config.toml
d_model = 160
d_expert = 160
balance_bias = false
optimizer = "soap_variant"
dataset = "wikipedia_en"
Below are experts of layer 5 (counted from 0) of a mixture-of-experts language model. Rows are named router (the router's row for the expert), up (a neuron's input weights, with its number) and show model dimensions 0-159. Each number is 128 + 32 x the weight over its row's rms, rounded and kept within 0 to 255. Numbers have three digits each.
Before each expert's rows: a language model's description of what the expert responds to. This comes from a sample of Wikipedia text that the model never trained on.

# expert 22
Surname first pieces. First piece of a proper name, usually a surname after a given name in rosters and lists, such as Mc, Sch, Kh, Mor.
router:050089091171143123134094128141184117149092150092125062112135149152177147167101164101129074186143163062087155159107093147097147111110134144182091117174168121158133075119113096124085160108135131081147090132134173099158107170119140135109120142170101071124165123164136168098097157151073075155133062091114072222164186128126155133114132152150079129195118087155088111123110084098126103126092166077126146090151129105096119123105135160124160149160201099093144136131151147160113139159136097
up0:177133156103095142114127144144150073142138135141174067037075123119135122113089190164133134126113155119145132075204168125150122166122145191147129167109128168129119075130104136127137117094120106097105122225089114123111140122128173092114160124135162092027130181146144144146092124132126064083151141119131068196120039131116124142119104119091091022159116101124098132137129152108115119128116118151126099155171055114121119142128110115109128131126084137114101165143115138195114085136125075
up1:166140185161176151128142135156128124140183120081066109088162179136124072126136114123147026140117111139125097159143133141123158138142077112152111121132100120152130108128198130139150148148128116091148121139046156119067094119100121140125128147161136104237129112097085088126042148128167114120121057102177175125132106147192125114134137157121075124113176126181110141112162135149163184080117153134096165109183129079165099114117154169132138136144127168096142123149166128166065170187095127
up2:098131151132151129136137135146164051066110120107079131122143087183177140164055186124129157124148180145117152153147152100124134130149169123096154168091170116185113118099129113122165203129147160162128172075085152162120105063097156115147124123120080105120137112084139160143147111120133119141084118091113109157130187148157123090105095095106086186117161083047106109179176146101127114149243137165129139141165118062135106138143123069130095167144134101058147133133125155111134080095116101
up3:057128065144109129133113068134123090121101082115129147133118139130102128129101082109154142210151129148182181055130128063133150125147172162132176031117135107130097120140130121130142090156119120124146144162193133075125080122133139194155121126098133112142139153086090140130133166123111141155121101155164128126093174113149091113089187178111128118151127126158167134159131136124071097114079148074109088122096096192124149053133123133204101174145112099161175154137073084135120061155181092
up4:079142128125116162128144142126164128115122108159164196125106122103243140090150122132165109138107232123160147106162119116135149116096151112133160162146124166093096176153104127090103137157114093113088078101120137140125130081119091124100127113187164180106186190138130116125126146128166107141159152096137128118149063066144112112117139107095116106123128122058172071152131094137151140126127032117072158041114116121104113097144119128161098171112188165153111125179159191122083127185132131
up5:103157154087104112143080180099138144118125124127112108182135131111064131145135070145145132212170078124000146137133140101191126107131131174166072106124125122120177111126128150081120083096117128144126100121116071173088111084134122156124120160135104143153126081114127108078128117135094148114119066158152135157144102125074118134158203172193128074127120090164160176092131129127075186091148121138147159164132175114091114090161127160138202131131141152087137129156109070124107121128070123
up6:117126131088218134134111120152131118144126170125127119180183123130133122111128135096130106150102118187167123086123101139146090144127107125128110164125144152119130099084121075126125097117178027146149135141117149129110191111128117138128104108101137121127095060160041148107151089144116205113125193099090125122086130122118076122078047176136091080128148113154094152154162161057131176130136204110083154129072146150085128153094106137141115100109135125063076124128134115170121132170034114
up7:153124162122110160107117085193178125127143201088122183112127163158126144133167119110166120141103140043121153104156128110094098091073157108166087147127127109140175086113119134122106118121135130065089101190126119096132149150131076125093178098080089129150173107155138108102130144140183143117102147151132132101149123075188113074085182167083165068073131138149060202153103072088129141110129175128135126111126166150124097179136128058107144128142116083133172064159122061100147120170125125
up8:129161153122134111085132115105176129165107255069212115098129163149134126164128090085105099123146137124131118112134129104132130075128098069114095185133123117132091166125126130134165126125160141139147117118168083147140130134124143166139111124125184141171105166129141073101170086139165108122077131101062076184128144150122167126076103161167156132125070142140164148168069132131124133115043177101140125105120155131107124133167139131092100146102130126112154133127148001156091100140130128
up9:132137069092085116116190204131101123142129147140071074105157177157130049154124157148078083138144128107174131156126131133152176109180118114082173074158123202143117127118165118058126111114145178131116079085077119134104111153113106127131079067141095100123119158150074124136108133150133056111140107151119114148136145126146090111115125137165091144122131154182050114118114111127100153059149166132128136154154111079178130124125127173211114120145132112136171135108160072076073113140126056
up10:128125156086169109075099172149203143136162128139177114103108059121133144122120139134118174138133210083069154137187101107150094134143138062153129157189183145116092107164142132139140118144055116177160129129139145123158152192160110103057121107134119129099111086125095117144169153117139147125150113137142175155132200168123122189146123084103128058079110129165058101166144124114146170123122134120179168099080112117153174081084197122126131108170192084145123134140097100162130132100105133
up11:106119133112119111116141112048125080126113092091115173130144153164123106129148127127174073103104140130146137084104166060095126092202099159093150131120144090111075100129044077080116119067121153122106182155128115046185137206136100151096130146107180099140200115108105123134107146169189136108128085137155141134128137108081112108161199085080124076123123096206091090141152169116124140112101154162083130098167116143116081134164120147106177146093190149112115117104083125131124137130128128
up12:129124110135139184160144151141147180188107169117129120181115138158140128118224123121100120067139144156097159115152142102091123131128138083102107150169081112064158188125123131186161119120122153125086192143126114131122104105187113143068110138104132154153163141151106146152126104161100159113119160127143082123109149123087089076093133132132089099177131123120213086111092127139133106169181063170170112120087148104142155120104151063113128184125193087246156114156168105159124162143144145
up13:151117144168127161136109109139133171063072134124114117127168164142139073169165102114143142112185131139130166159121190146129174136087112138052080122144111104113121140175123099147158121128132087155115178122119118067129156151143126063193108135108181112119107144107099166173133145164134097173145170091155130143151073136136134148140128146088170140118166147158037096121157100136169127085234112121140160167104193099141051194077106069174067126168160134123122147140116128123123154147125151
up14:135124103120202106084173161120137089130088162146137192133117126165143153069127159095126090116125149135098119172142130102106100091170089064117182122120168141161125097194162129164068242121095139147148147078104138132189111034098125127145140137140089157129129129143140133130127127082108189129083140111125104189115121127093127133151103136142113166169153127029083143131127137098136145135114073096132152106140060147147118159170090109150129072134174111093128158070160144074131117136135092
up15:129071178140065118104100180129120049127080059145115129148155115131213084148115166135155134133106134098088179105144128148118138179138037138112144105177183121136095119165132112066110128132078131167165122117078124141149146148221097075137128123128116128136154107112073100154189108134149101119090143157134102136124116128143182100135138095196145093120173130125103121081130157169082124091195119076126145091123129117134087176100122124162135129098117195130059129139121139131095147173079123
up16:133185101186129069084109128094145154106090133051160120161137157111117115178131096094213120125144094167130125151118135125133137149128118077126139109124100049160158094114102161159134049127134106164136075123133103127226071194173109140152104142255067134162121080159126149132105116067133128141172122125126128166123122136168162157115148127120161135130149140127100132118084126124123087097112123093076122127116137169130169142116125095164111115138097124134122215129129070128184136127141116
up17:113128124119130128138158128172110110131075179126089108154115189148129134186111126147139099185088131102189158132103122168117131144104117122063127129176160193128127107149083186134143144121107130133153168140086117168167155130122097136128146175167077161092139076127113157092137198120128033096149066170148219127143190110182085125084119125203111099119117130156107151162125082095133123119127140062126083155129095159155101158109168157126117179068120131118073125121190185128136100131124108
up18:148054130101114123134164131106063168155050129180089068147125187105112128134130155164138118106131134229141092134131135113168100144161174098143095130093138133090148131122095131091178077109166134105166130210113135129111155113124172126093191101119136117223154092130108061150046110120185155132096088125098141098172164132131132120103132120151104185093085090088075123131132113162147129155132080152136136150170131162137147123094148096113083179092152157168135124107161139106160121115158093
up19:092129055140187020161134132064117113139174158151122100240169116068139116068075151122156113120131165100142136116068125115108200169097117121121118134102176124184184121126130119130139164124114150134139100177070145149143149133139114154124159122135136145156148120127105087097057158125127139170114129131130170110146121089121101107176086124128116087128133195109044122149182112079123155134148159141130132074135197069134152131128134175137127152093142140130129106095125087172128104122120075
up20:122142132105131081131143134126182041130136102139073176133151171154111076132058170156150115155096075151181079152226089146137136118130170130124123110122124153114122159194139124128093183121127152156122129126177127128165154129088182095147145114085164099145124158135134122083165102060107116130096145148129144113046142131142154125097128073117097105130126176103147128154125178151119123137130092131117140133220116161137211182095106117115122167091129132185168142068161125057113159159095101
up21:082139109116168191154122057114124127173129167134112189063149113141121109129133092124072138130096208119128128207129108169133128136145121127150157143093155141098148191113144165107161121128194129165124101147092117147107079113109139126167129141100130192129133089127101147196163175113169170116068123123146134128082130076144129127094158123126186107103128127200132183126192150111139119165172151097127133117138173133059123134206130088155143108170089073123128123112111127173131095141139227
up22:145039120131106144217164125114115145128119043145164113126106111173128145108159099124116104154134111070060141129139121136162158089121134097098136108088148128126134166122064087143170147052157100087125122099109096093127145130080163107225156131085139137133129159065112177142106147151158147196119112109121150129132113114166134198139137138146161187085119105178130159101102161131155176068130136126130117145131067077134117103070081144154127105124175117157139132121151146136137193080077084
up23:112129126159128126226128152119151188181150145119149177131162131128156095138176144061117125177160154137134095074114137125199033122127124111164096123134122144053127121134162141124077108117133125157122133124094098096158098129121147113123129121127236089121095146093135117101109107159164105049130097175145116154084172145140136142127142100114180206122151161181125128186126136134129119162089095108076088118101134106120107174080126152125155114156152162124121144180087155116216141084136090
up24:078163127073081134131164133124064127109140120115020130152082186172125179092179140128117149120164109127095147084078133128135120137120133109074064114124162133095147089130169174226095055155121131124084126093147199151118208103076141130125099131144092147104157092093106084145123171122080137140171107091117126173090120149113121105121144104103119129140106131145131126160129145104204105174114075123115128134092144136190101125095161133128134086149170114140132128142193131126169128195139150
up25:140121163122154177080135126105120126126184150093124180117174054136065102120131130135099094125083206115130098117103144125147164165170119139198206166135025160151129167160149131143110141129086126058129045102128137107140114129124101150151095152140114120136120160152119126133109133092040125130109078132163177171154115100092102084127136112124114064094131182187047128118101117114078166143193134144152097127121130103139153147128150128130131127119126070106092156186133106093124159163135152
up26:116098131122142097063145080205119102125043123114184139177176103126150155124104161120137118111133162132117127204102162126135146139119064130092144181127123076157187148146148076155090127127180095105129131119149196144139117113177184134125151152127081152080074043149109134112136144091128123115127108136150139198094138124080073109098051123145098189178131135195098137174143130119106148122136095116154107059127113154106105155127155113155119182152105115137127120178143161108067176147124144
up27:121184131117100117135143145127125133114157162113192131112144071123105151077127137131061144136086120136096156133127147114124132132139083154117160162128143143147116125167103147117149159113122163106133172119131119176177136132123127169097145128161142168064196055129183135088160186133117126200094231151137175129090159192129184128121117058094139052150091097119119134153136123092103129128196173078040135147120145108112124171134127127127139144119122140145120057203152126118150155106105205
up28:150232171158135104135068108110236120136170163109120137175190128121144140127157161157128153150111119117072134144048166133130095066131111122127132058124119106084072110157119146161172189108160098144106099109147120103150124124127128125134064107145145147132142119147158131170101181105107137133139168124105180156143146145100109140100083173135136179145146084117159132173073071155081141132109135124154219127105133112143155134114182111164092152120082141178128168106117107107144097133111049
up29:101150152130171085196134127122139160063114183124077082138118175116066118152152031080139125120062129136167086136125153128128123195131151147133124116144132124122124109152156041118152090113187140135173043158131147165114127143092073146114132070146069129129127141125099133110142132136120138102121159134055119120121124153174186143119088121108097166074129182074093119137093153091147138137136128165087143142091151138094167166148171113060184077110126089159120130119148126145137121162163193
up30:135150141076118131135111118047096173129146178123127111172162129190127144126129162104096068125131130176122168104154124133120111115183129018099122134148162127154181154102138154123204124132159128118112125137138118154116106111128164059155122182170100181164162139144158139080129131126137107096150106081058141134172145132086135093137110096175055088059208118166160133129118132170135090136147182113162136166146140075140105071144144119094151109080154151068170151101115120094162138108083145
up31:137112131184137106170125147102138081142144177144146082167201121176166138173116102130134153171094125127091089161118091134103104132131145149192122184047093135088113033131127154087167132129150117073129148130136126101152162062087137138173115112090129093193125181154109111140098220142077131052141120144140103122086123116102111136188154097129157129104107052132148109129168188151133165104145121191118124090115135127103113092148133201134141148103175132103154124118129122087099099111143087
up32:187097163109105115183169144128123089105160123175125128124117096128101076096155166127162110138169192120138102208127166182133099143160090127139160141170086140127143119075119077114188129136116132170110106095077118137157087147171129131037139117095116062125161093110141143171081048134112090116100078108122117111109149118129106058173148056165109082154124124085129128149136154125109175099081113104061025114119129117107133099092128172131140130186132121143126176124132124164101137129126149
up33:155086149166195137130118174069120102168135133128146091142101146136132140063152107137131116124087142115145090087209126141134139152136139134174142033150163161157139086161118141157147175124159165056129109184154089086141091135157164097134111103142155158170105128166168100155136156129133117128123124109120128081085119176121141066107145146067107125141061161097093126060119132114186104098100137123135103171131118139119212132198137116128050108123143116131116114105077131116198132146210098
up34:195118128115150113144128125194072040146112151134142131171208133115057127088211190150142138092100149125193101129121141154143083081128171160211105093132130054129110148103109162228106090116155132158151132188078171086128163133121122123132154098126144167090188140122100106114086106144158142140108127103137127105148145131122154099127140074186117087126115160143134170139152145101174135135129124094120190093146106141170116174112147137152131117149073108115114173145111096126163158112148103
up35:152165068157174143156108131124133132118147059108149134136121150102131137129181147143150083122122135176136137133218068147124074130130131103130127146147152121083104151132156119077120128133150129126079095101243129085156094131097060182167138131136148112097167121149128104129132118132118068141128116098071132132034176129142110131134166139165116126114138075091121108088105136198119131123067196126168145102138071128122097165174167123117129187031142184136118138123141117085142112079094145
up36:080130130110153115133168100126144131145123149159125153160144114182149128115066129158129132111127148112181122131135087062117178131186124123081179094144109142165128120146133125080006219186141145130091082128177154097133069085148123095100114098127166095163062130117176127097126145130129130127152111162112165139162142143122073125154166086144192145159124086143112092158105118127154161127192135065115110109157091123179061139104077107080089080135142142126154098137164136127066090170121116
up37:161126130126157166130086119122120113136112138063081123122108160161137135119157151130108098159147132142088137092091119083111134085129117111154099130077137068136078122113167160171123153131128150173154111100122104133108175082078195124126112103087172127158132122109175155125085151130146101110176052128061138174156130184118120073118152169121110197155084100089151128146090128159123106000110159163111147152145103098081175145143130145113155082140135121101155143076128091173161132114223103
up38:131059148121095164159127126096104128070172122116130100154118133131131168129095151151122111103176139119155155190117121112162202119114141096109107091141169189131052133117135121159116112115109141131152099146150108121122099153133142108121093130096131126051125131126146104128130136130061111108124122159092114090065154105110123126161106130034183108198160137119183119134030131155188176109163111118123037082173117118079155075166168125086050128142116138182117140115128104187151154135133164
up39:083131121117200121138195094127203052131135141094136158123126082129144142138099209205127192137041117153124117150107122139135123129061075120113142125155125137128128138134148151157124160225083131143128123167147098109091116137135144128129139130158146132121097102118126157127139213128136202127121113128141094141128160135140106082125097086125130055140125081139168152153159114142085099152202132139096120118116131098193219099120160120127061129124109155125145126176131120098124126169185172
up40:105118157124058189118177098116143143149168126052173135102143113094118102128131153133140086171071140128152114151131119160139122083205122128185142087064124106128132169078112146131157072164127118125146129092107150127135104112148150141128119122094095119120133068116086187118140126147097088105128051120172172119094111148058182101129088206149137142158111082135135116150111160079137174126122127192165119108089112137134188149171143167235179149121146101141119159163139158132089150154080107
up41:133134134043168158148098105099130052081140134121112104157134200110145075126058138162117111121130150108110098124127153173132143158134187189125171146144127127113120178230127138119114127067077099127135166189073162123143158163112116089095132138158115157083137119109133128167175159138110139135117119150219102123090169137157121112119139135120076150161173127219096125169148114134128149146151174090055153084131130153137132152140183119114096127123156125177120103046129102105116127169113132
up42:090099181146154204152084150093175073100161102091116115198110141177134127126126106091186184126133149140135132093158096151118156113117153113106134179159142110126127120169147089124103107128120134105130135080108149090109128087123129153115072108134099130158095112148159113073172109136128000116134153107145096114133079187150132053074140134160128182144124134064124158128158123104125128104134120177113127077107195085106142107138153184130095096132126225128102117100164134126163128183076129
up43:132152147126120182095167208160154119148077103034169111109096190140158117138127057165095124084160120108084150116106099094150095172140091137127125147119116108059099107122093078129120105112081109114098116064180172103158102138150165160107129109116121095146125146110142106059101170159173144145106239189131146074135132156115136119121143150115095118162070105119116078147081126100128170077200094114130137127139168132124150071094123180106134130127125074154138131159129123114169117128161154
up44:110174193071074122149108112150163116184124128116133042146153133109125116135128130158127122162157142108137164139191158130073121123166099086101162181149132148129128135207179131201131162138128130090143147095125109085136120218146157136137081106099151136078111128137092137128146138129080075067083171144130125123134109152153143171126192097130158163112145191202224166143103153181127141122092130147137166075135172130083172128119188147113135128127109066075120109123124129146125141155129140
up45:102088211124113126087197137143118160135110117099151043123083139203122095173132106115072114088124129172121102134198150153038130128106144117155146177099108106142111131121154168165120060111083141128128101101123129126116158109126190155054152122162106139108100117163130100115139163155128201096112123125159130066141161130168126080127122158158156126157136134125065146153067055150068095180164113154122136110086106105141121095141051152165134099154128133143107139129079147104112153131130179
up46:107150180112101111130123127124158153072157095116122089122135174106072125144105145151120077182166130153035114133104196055095122081143109160130127173033137117123158136157165133132101129134113097134154122130109073121136124131138242163133149087135131067132081134099111150117154131129175091146166131139104095125113115122131123090089158141104120180124108113177175119105143142169124136059147159156127107101158036105082147102126111141163138165134170132126179103122139108104102146028166131
up47:131104110070175199136050154106134130083122109096152144167097103136085097119077135124130125185175118127079144190112119114169140077108099167127141194135064059188132196113174123129135129118163143122056150111132089101127127154101169131095144104138122072096133118122117165100135145118159118193087148131130137117157087123179105146131141099159105120129113138124116124126126168132112154175198152100126146142139129157052122191095128121110131130114112182142119027087119185138099095123131061
up48:142082089133118076137108255124093125134117076123121142121115126120140125134138087116096103125127099145137020064143125131127143132149127124126120183132134147146105133150111101137131093109125137150116071117165163102144135085152116104055188137238180158150097156120120137130143105126089114091128130088122130042104120180110128150049133119129131167098130091171127122124119104117064188152182146172145166091139081118133130143171133171141131122154166179156107143164151180132124100125112155
up49:126107138100120154145142092086124130140177148103107113134171160164100168123191147107163206162085119105115133118152184073107088168118131139164135110132091167168121119140120126156134089087156127150092111134057113092159138129097127150081144122110124117037105122146151179153105131156140134089137126115103151242140162118143132165138118135157068119128154100194198139161125095107193123159106118070097079152134168179142203181137161161095187116135155106108166127104116124170184119124174127
up50:146122154100088128079087165126138187152086162130125104133120161128126106180084131143186118132178168129051125124126119197165179147127071110126139223114074119104129115105130122140129114156098134121102095155200079189137102144117135139066112152134085089184118130104150130162155159178118125198100122151177135118121107074118140105141150132177110105142197102130061105123132128131128107141171111128159126127129103083086122079158185151058106142146133120146152066194147139136189123153182124
up51:122126148188145168149132045116082127148109172038158150138132140119104130163152128117134150129099114139156115130178137128115220131133128086116170113223138041130074170127142078117141138132099174153122129120128127136154175139090097104182120171149163117158094098174125110141133156149102127060141117177122098177128138136068074107090170117123091130130071115099113113127064146181130123089171168125150164061173073117076085188128118138161141136133114129126099132113115142159108093175131104
up52:110085174131092058123127100152169183124122126137118120086122154109102164096113125130137139124172118128146155109148172092150127174135118092104086150158179077127144107181111115113184126158132111124210083116127131099144161118089104123106126130176160147196145129137126185116099103214207061151152197104103134125126118133111143100098133130115086188135120174095048119185063117146186171115097110124121099139142180167087118140131055086112122094085102084156117164131086128132160147159118146
up53:134112129144137123167155158071180109153128127123143174097157164146138131119127147074111094166144146112083084055088164176129103167131079146142127115118144165124169095152132104137130118186118143121107125127126110093136125129080212079160136102131180132131116171137107141058035178128120137144144105138169123167093096191113047156128136144136129121006101143151089125171133173167157086117104128113155046127097107139098159130155115129117149137128201112057151135133123130122105145102097171
up54:064106130138074130129115110122114104122133063179065168169104131123193169145134191172135153153151107127138130178134086131126107163127108152104124152094089166123144133131124135108141134145105097183104112177065131126208135142121133206113148129118083087089072153187132158135120139105123108095205098120063144086078143136088134144131144130196173122213141154089190127144114126154177157130128109156082140120146172122172177132078117131099150140115112109151156120119152126092048098099079134
up55:126123140145125133148120110114144104140143158077121060147121203130142129200125072128173049127123089255134128129184117169114169081152144104094097122154151069103078141106106138127134101063129099133115117121115147085125139096107132111139095170132175120123196166128089061109179141123170094096135109104084140091119126141105121115135151100132127104114120110115173065115110192079124126117117165171079158128160089124101101137135146158117188127101180142125118166134155087134154093128111174
up56:118111143165132144102128075109125140152121099095091129155144090142128123169087123122157084060109103118148130100152155139132065066074097136170123197086105092153119114133135098141114133066138144151110139160141136134168124111186090097211136133134042140189092111110165151072122129132061127132136049088160180160127140113062111160131144145144126137132182107215147143082080131121083105107068127131103110145113120127170103117150126120158071126144187126119112092142164135047114179147120162
up57:143135126129149127067050129156142133137115183140143120103124105184150157148103168117129137124038163169110145124158081122177128141142105138100103177169131141127131112166087233112175124050179091108087130120064111126132132146113116141091110225135162136123107112092109124153123116142094156092157122119131100182116152167139143142135101101143127072146191141186133122119115143115133137196113232068169136132069101129121122153126146095110134114134144110108126121116132124118161043185096122
up58:080122181097168105140117152038156108160165131065129139192137046147148090097122106120121125063137150148102098033098109155125151151127035183184138108167091126125143126139130067153113110111155162117127130140143157083185128156059122116134130124106143120148092084132141129140093130149096130164104135171182152164127116075094178111101147124158111095168138118154146125136162119161124165139153092100087146112080105127169152133122114144224154125135167142135137130123173179069110122183147123
up59:123130116100079132108050129130162107120129063149098192105146157148167115109133117161116132148205127093134121120176173135135125165147105121062137118115166150150135097135178076080108115090123108097106132151119098164164155114122125090131132083147071075113215127102147200165034175136137084118149128157129160126134091119135108154142160136108146132137116133085085159095170202116161175077069152121124097119149130156112072093149106161086156150158121126164164103177088123177079105084097099
up60:173122115107098128225115138118127142161119172092135100113130124107139104076201103141074080133160153088131127113150136122066081197138156143111134169111132142164073104120124085067190053147157134133115174108142174088037142148086126136121128112138158129121076114129158098128131106132098057134127110173128117129097130133134134126170108145099117111081176112102102127138087078105135153119156161127102135189176164127115134200096043084170085108123137094090114115111101142135131127117133045
up61:137127111108119111117164108099120178182147149078130110142088163136130071150214098120134121124117145180116125132174154116147060182099145141129147126123127081136140107074100130112212122109152152161131091108132162056097190128027115127162137097124169197110150150137167095081130082067093125150107052147145116134115088156162121125087107133105134134116141174150132127131207182104140128127103202130100176189140133175131109148129151117091103091096159138131125109106141142158158138149202126
up62:115106061119062137108151135140127137162106109142113134128106119178155132205188123124149129150126105092121157128140081153075142116134180189151101113095154151146152162115121133079083104067178184174120179148085127111095127110094092169115128126036074083111175057108144129134203092143111107076121074147128143099106129148115135131153056068118139093162136127217147104144120139138179089150132050120029150144138127129130126139133119093116106144149113106114151133112139125133150127167116129
up63:117141096176129132101139115211153066131109174103173086092192156136081169130097160132110136108122120123174137083124132128147156104131051115110060134131120138132122116158087170140112156150129094161132160166089120147133131085113115117097139136132114149133081163124115151088129179144199065104204096144095122077136099133142178167130167210119143081117126149091132058076154122127193115061058074136148118144149114114168103135138120153142120141140097134087127169119170115092142204086146105
up64:133128158140082155097152118126152120137111088138161116116032142163247076194093068128157142128160156072119116148110102124128078181083131117131122121083105067137121116116138106122119123115127135131086113157151163161130061153169147115125162094136124138152060134080089129068127137150151179128140075067068155142124128118149117101084145099133133152185124125098092124160141098117210128108122122166144130195174140074156128175142164152097136105123153121141121110221102120116168131147126163
up65:141112165038121129125114083152092082139120139190148119150125082131072180102157134108123209120113146211117147134119145129180129137120074114148142116128073039130119110146121114104101153121166163136109121127090151107164138128140153193137119113150139130161063124154155148093131104112121121157159104112103117099124137118180133090123118045172110153114015145171152094128104128098124133162114126128113131133124099175074206149169123133123132145078059186097136163150117117137151078060134145
up66:121168110151134141134056128130165099125142092118214157143162133114081153128148145131201168075136124086138205136058146121128136128128130115116134108131208085133111143141105143204137132189162202124129121087096162070106122201075132122132187109134111098057103122141116156119097096117134087114123135095124144222144125119149128156147155136144157148118143168107139174122100186108187097159114111024133133180117128148086128125127130112127127105121116139139162183136175111147173129100144142
up67:179133094169127170145134117114111121125130118126152144158184230120065120127161185119123034129093164124123091205144123132150090127100150157143166146108196143151141145116153116136150139154164148079124133166163103129145129107117139101156174125119138079125094183094101092132145135147164123142138171168143121121081136102097139121076135128072057133126187137169165131153055124098173140104118168171139173117172043105043160085132137118133160111106104107115098188128131130089127156130175159
up68:104177115129125143170107179129149171124121064116124114118126098056088100140128154118112156136184109107073143128111151153141124160129104150084058120096083086128250138133152079104132067118104128142058164103171115048116127151093122086134145142168049202143133129129107137141112120099155146110068145218124191115140120125167122130174174135112118123133137096145112195137162167131147120131126114167130117082095118097095084116130155119119110125130099126097134107116139126100044128168087147
up69:075144107142105093147142150084132126152042146145164086112085118032139121121140183129196134081157116097150162113173067140125132124159134148148137103123078115054169143128081147112110122118168160161116121144079131167134163147135119135031099113127150129077130108128113136117089145233122128144170128136108103124089096156128126183064135153107154151143051128119212149130132187128102165116142077137130137143122133131135162130100147127108105163111076134108128126148183134130175130208159134
up70:071186163101135148128121097143088098106166143133113110080170127148127132072125114140106129102143121176165126103169179160125172180121096116106167151130060130144077141161084109137138137130113139094122086078122098123156162122130123110128136126125110116096152216155198144078125126121151139092117148137161087142184087087112129160167128059147136130176083092121068081174049141190084172108182129168116151123105131153110035121134077125111187091182108149144137117123156125122127133200125155
up71:108090127166216115128083070145091097119130127153152079158158134191167123131086142124134150150171063062144106146130116086119121139171137101132117110065135127174161154066120122116148130076076113079068118120111179134165151146129118132152164137085128135137146136097108099129102071085158129159136172135155123170171121120193076148092105129127174056246120124119104127140135126138138122130081107111138083112115080183119148188089160121127137144182094131174123088101124129135151105104170077
up72:123126104223110040120124173113162124132111135159143121147128153116109143195123160110149122137121153104130091138090143125122165156148145150205139085129129058118093136133132153084137130086125135121120108167101146178147180128152095130071136083123131123092197147133081108128073189075185206147120066120122129131141124103141162138197103120104172158155091129074067067121144085130110163136157090096152121122166118176096120119127173123132105117130168156211151124104120124125153128036122137
up73:109096090098109155053107159126134110112075121126127189125126154124145117158101127149115128130148177197084130130144080130148149109132112192127080156129142132179081056183130132125104044129076129103126113127183116134137143055119125104075120179158218140122079212126130144152121114160102147233051125127131137106111123114138105173059134160159093070139131104159178107106143114073128137112111108104163131118164117118173161085195114125130116139116106113117125158130144164110128146118135127
up74:142144158121177123137044100045085107105159131122032138099159142188105143128138091162105132125136121143202145091124116112120127140136127163107122129123120111116184044107086201166231140128077089119149168182125159119064150117129126163096138119071126114128128135129119144107124124148127118098107114103133173121118127120176112128072148081069196121104164116114129152105147112156149100146122136134103173178048131097117126127124169097127134141126105086116173092038109135163124098118144111
up75:095143116128116172125168129118125161192098153111157111158127068073105162103117136130113096172157122086149146100111135129159126122115123101148178159107053137128123126074128087152154129078078171125109123155143104096151164141173122135111176130116139059120190148130129202141128157151132132183170129173142135149076115180119115154096101145137157123094095167104080126147104123119108065124172148139108149143145117134101173165122024164142066123124123165147113135068091182160195216129121056
up76:155083068135151088169145121183140127170082144198124131137158152158165092131131123164137156154140126164122101132142151085128076056116105128129140122173175104164126134124113095165133133093114123128104082105165133209116121066178190123127083126173130179114136134049106139140117159127122132102116138140133167176118124105186088159139131161117145131155097160132176195117128136109135062182105130139135169121132126099149123100162149189123135098196163138053152127128055084212123067096127117
up77:113140122095104160061166138154127142120175065150156102127200176138118179167100101175133094126075103170146118174203161159136081118162124087113166139135125133171118119176101107115096110150115109056121093130172124128073126155188141089120115113099138158151145085114141078120123132195207121160105121128156132077128128067140116124127151116106142188121073131125063100120118115102105122152165081145124128090120155157058092145136048096136096115097137182156137091164129158177149093085167128
up78:111144152138121124125068125087113138121114142129114164126146126170042153129163143084153073091155150115225115147141095094127108132169143075131155058060138117127109131119111136136181093059158173117130129151178124131131160149075124078148108164161168110142164140117184115125079255128089110130119099102199172119091168129110114100080117104128151124116133137127159104158127150189203088173077118121156088132142126137156111130128140117114102126139167133096111137153107145133128125126048097
up79:222133174116110102116165124108089147158137105056154132100122177139124100057237110059099127142126223102174116126158147173113125107126163108110137093142126141143117106067147088151082129037087157088128125103103119171168057078076046156114117147099157119129135166124117159150124163152160114121136129142118118132161146194121128085132138120127079093183103132100148106160193114172137131152116127112120138156146120130144116109132152110152127130141130123133125114139143145176083161144193096
up80:087104155083153138117166125121123119122149198118101126164089110198127149127133193153103079096144140068163075100128139168145141151115156147164180138126141090129137124147097092144141060088081145106163168145109105119153148146101125095075089139117102106099100130180168045131122172094122163124184150145060136105105183138096117130162126124111172127134110171168139140078133144143145168130122089207138137099164130131133131143127060130181155129115170223152122114135170130211124106162189095
up81:078120121094111169180110150123142114109100126108121071090131180197159187146127010132155082129169152124124122086206167210130158147144180162121102141095101113114139192137121108108078130155130116027108114107141148154079125115173153117120168128122132150109076123128148112137125167121062148125173113066175184139115144071150136083106089092125070164142143098143105131103107138119111144060130139128125173103131115130078061165126168127155118120168128128132127142124107125126127131139134074
up82:152116120167127098095146127118146134089137183131157086175124070127148138094142150104105176163177151108125135158119137066074170094074119128149116188183127061133099134122129053130162131136135143193214131127088094131101153125108098182101134121078107136152136128126102114115102098074162123139156095063146094112135147144133082106108103148098172082138143174098129106090160113238141132135146134139099153147240127075076112156142137055127158123103130103133140137085134129127114142125133079
up83:109116146143132113076098087078126164109124116128126119135080117119120200161130161076090073157106199093099116151150147130128139091135191160069112148099200139145123134140127094161145150070058128145127225122126130209142137112050053102084150081111145098219104130133136120124131102140153138057169101173119117126083131126126132113136131141100165158168130053141123091146105154090129127120149150157025147095120112119113118139139134128115184144109120148170116158111126109133121126123134101
up84:114150144087150150131129092083138130088130106154157040138161127142099146107116095197145111184114159105059098073118224109128138192125215114090085121125133132135137143151136159148130185145108122125108138140197112130144109162176107139152138129100128068173136166107100197091150164139120121145181103118122126232113073104096108173136145151142111091162091128134135091199116134141083139111123118168095090130150131130114154092130157166135138055130140065147100159113125078126140160124162115
up85:148119129160127080197128172066159123123057135117126133129043120096172105069106114167095073153125080163083142161159105176142128106160122093133126165119077151116160127126171161101109142106128157122121128129069117078137106191166135148131168046148116126118126117116128157089104137144098138123103077093132152135169143161152124147079171172163145154106154135162117160145087144204135132141129111108164107120133122073106028146129179099125101129108158126115100113137098065139028153082141098
up86:114139082136131169093111122151208098173146118100085087124102125150112157121072164169123145161076154069153147091086109179175099151171110156031142147122167137126125049090130168136086123169091111090097132145137118117096110132116188171056062112115142138163143096155171111148132162134135115106112088126138169124150071178145120104112152186109140117101113171204105178068132133135168086126093134154134136181075178112149171128140128119146131098128196114070127147131153113159106132135117124